python train.py --num_hidden_layers=10 --d_shared_expert=0 --routed_scale=1.5 --tie_word_embeddings=true --learning_rate=0.00262 --max_grad_norm=2.0
Below are experts of layer 4 (counted from 0) of a mixture-of-experts language model. Rows are named router (the router's row for the expert), gate (a neuron's input weights, with its number), up (a neuron's input weights, with its number), down (a neuron's output weights, with its number) and show model dimensions 448-511. Each number is 128 + 24 x the weight over its row's rms, rounded and kept within 0 to 255. Numbers have three digits each.
Before each expert's rows: "mostly gets" lists some tokens that are sent to it at least half of the time; "raises" lists some tokens whose logits its average output raises strongly, later layers aside. This comes from a sample of Wikipedia text that the model never trained on.

# expert 4
mostly gets: " (", " O", " one", " M", " U", " Al"
raises: "mar", "bo", "sl", "sa"
router:141113120120127122124149134077094132112109141178111116123168129144096127092149142136144090112111120161130111177134153151134101122067153152096118142156117117166193150126166124131116156121102074
gate1:097108153143107111109132157153154163121146186143134093151144093125141121192118095160164085104095102115141149131098181117142112126116137120131084157113094131145141137134122129130149139141117119
up1:158124108130137112133120085088100150152090109117109154107096169092122106107107118118090151136122152126101086107148095106175153106150149164139092143135130122139127134154143138119117150143126128
down1:120097155132112139149112113159095119148135127099130072077152168163157116135136103113111075111140088161132109156144158178112151132135114064156106104160153120106178088160117106140158121140116101
gate2:107151118131134144108092122097070119090151122182103131141171138103083129149140129155171111123134113091146187122146107131156156107112101100153128106141140118161129107090168095115160102169150149
up2:116166120159130147135123099116135132093113144151073133109205134109123136152137123113131064127163115104102156120169125091158153109091078147144133115109115094128073106115154099114107173148097135
down2:136140149130125105118106102101135127136116120160133121115123103148113109141129165111158190108136106156133140141123114105109113095116145123139100090114132068171129133132155136101126136097098163
gate3:100176137159125133143133114111137113124147073103135093122106154138147165090143110128110133095121134108097127149113137156123175095123136156114143124163135150087109131139152151132094138103153120
up3:135093137107145108154097140139146152126123156157152154115125117121126117176104149103134105143119081127117145105116116094126143131151124083129171115117118169141118115118074118091139124148084099
down3:104113157134124143114162170154133135143126141125105151111137121128112156153121137122167091073128125120132125138117113112154142177134108143123143153124170110156157161101115133131113148108121121

# expert 0
mostly gets: "\n\n", " \"", "A", "M", "R", "C"
raises: "=", "Ac", "Pri", "For", "Bel", "At"
router:146140122106106135163126123147109124142101164116141130140121097119157132141135156138120131092160131150125139119145119119159157088180079141188150095132137126109171127153112110138157095151140081
gate1:106098166113139078129139169146124128155145143131148170140133099102115117140132125135160165116166135121091075080139125110163090157108133104131152156121132143120119173130158134149139146104109132
up1:175126077146086167108153121122148124127109112118122075141127144174152088152131113138113119121118188142157161148109124156098151073113149121106105118152117101134124059135110121107130117131116139
down1:120101170153104122124088122122081146137140123080101141110108188129136149114119171121134132145126156120131096122101098140142108100118111157149116167103165157125089134142167157161137134133140114
gate2:122155138127116084129144139137139141139140144116134125135141130142131108174134131136184072127138092151120133101122134160119140155094145133115157121155127092106146149132113129107143114166126139
up2:137108120156100180165143088133187106128140146150148127090140117123104091169120135170171162146133154159103107143094118117135120120143086153139090127126097094139149103154113139119165137117122116
down2:111106138129166123142120084122139144133135111132135159131128132127126120125133136136134113112123095113152158097127121146127112129133170167092106155118149134159094120119114134149121123055161138
gate3:124144133134126137142150086108106138152155104080099109125153136098138150136099155138133112145145129147102163156143123145153132120103150049119096113107084122089132100139139083143135109108155160
up3:130133111103149167106165153117125103113137117144076176135169154128132120097125147158181097153139117134143107153101110142114134144155128081154106103150112125108124138105130130160160108151099130
down3:109123149156120121180134114129127167140094137116121073150135149140170098126167134120144155162119104116151175123159109138140137168126157152154165101111112114105133125114128116127111144088160103

# expert 8
mostly gets: "er", "y", "in", "ers", "z", "el"
raises: "'", ",", "–", "-", "—"
router:100121081127125146118143108103099170132147161134095089117135107134148098117129129120137134134086144086123172166124096159140141139143161149139118124125142138120131101119120134166116103141140161
gate1:136148093118142109114101194060110126117123134142169154134154151121050089086148113115141142089104104159122112109116120124124153156116086107091080119163120058080154163160127093159127117119139127
up1:163127147118142084102151109109117140135127127109094129083099138138124152076146120142101094103167106119166097096148115121100111135120102116109121126162147108096137131144143083120166155111155104
down1:111157129126153125137138164103162112142112087104109127113125129121101121099138094113141120135112128128120059126162116145121122097127144136101131138111120094117116137130156075158107124156124091
gate2:142142133170119108159121104112143138110106160141134143141144148147173146143108149163150119144139141139113120169142125127093140115103134113114123141118130139109139132103107128140110134100121114
up2:153094146122112135088139108142100165138128101219118171129088143126120132085125102127137112132096141127170123110076106113096110175140141131126128135118142138119104126146075180128091170142131114
down2:106148133130139095093138154120106115073171118103144098137087148131126104137108111123105122108110168170135130149115163166160133115083143112123132104155125142089103127133087127126142056089175130
gate3:125113126132103146142078112161151102152098121082153119133143103126180135119106117125093075170155158091119178142154127164156173127153135140108170143164146134153115097136140119119124072142133125
up3:115106112161126145103102140138128115161130085090138106141144100149147115134121128153129121155187163104163084155167094187163132140118104115108151155138153121133158126082164153137149105167152159
down3:094144150104114134172143116091107148116120067115141169089108110094155118127158138125148139113133093132110163178140160150109107088120153153135092143121139160151139100174122109128113149155103120

# expert 7
mostly gets: ".", "e", "i", "t", " two", " American"
raises: " Since", " Although", " During", " While", " When", " However"
router:144110138162113101105160147139133131146097078118131185167149119096109120097119141100132161117128115102095140097120124118098101108149131123111139134118139146122116086147151137131167118098151083
gate1:158098109159120147127146103124131174154152140118117086152111140121100159145125109168126145159160103107140086161148107113161177145122117127102084157106104123076124154126115140104118128159071176
up1:173077136153122151095118111180124179132098127132130129193122135110118146120105115138112144146105100095116096136156092118129150136120097136080103122124126151106094144157083146122140163137123171
down1:098159081170141128120157130101093129129128111124151137113137174137141149126111088146117158083133129125167145121123114122127163079105130111132137118094180113122169137157133137129182135122113141
gate2:135149119117170161111142112131111116085076105151152140129114106142151111092113129120107103107118163135120117127161119152124142164153147124116138138112166140115096120155130127138160150162168128
up2:104117163148134159160120101151109085103140171172128141102132123149138148151108142109099161138133110149100141120074090131139125110132129108129125141126134105133135119129121109162127146093107110
down2:151115130114132113175161154117146114129174127112136127144124123118143108136094113154124112105101133115118163096098133124124121130151083137146134129130140127124133079080091139146124087142123134
gate3:155138140095113138130148134135081138148106085113151148171121131127127123053157093162151137117135128101112121111128156146124152111108155153122113142124115115104163120136138142113163117137112122
up3:151149119133132123133104144132105098136112118124123153144120152065114151106151126162161143109086094153111105109084152166109108161180171147095116136115148150130113114132129100098064079154063122
down3:147119134139167106184148123131075132096146113178148148163113151139137154150119108139117127126133145119116141155113093145121150121136135087172143122094097154108129138124143120091105137124093093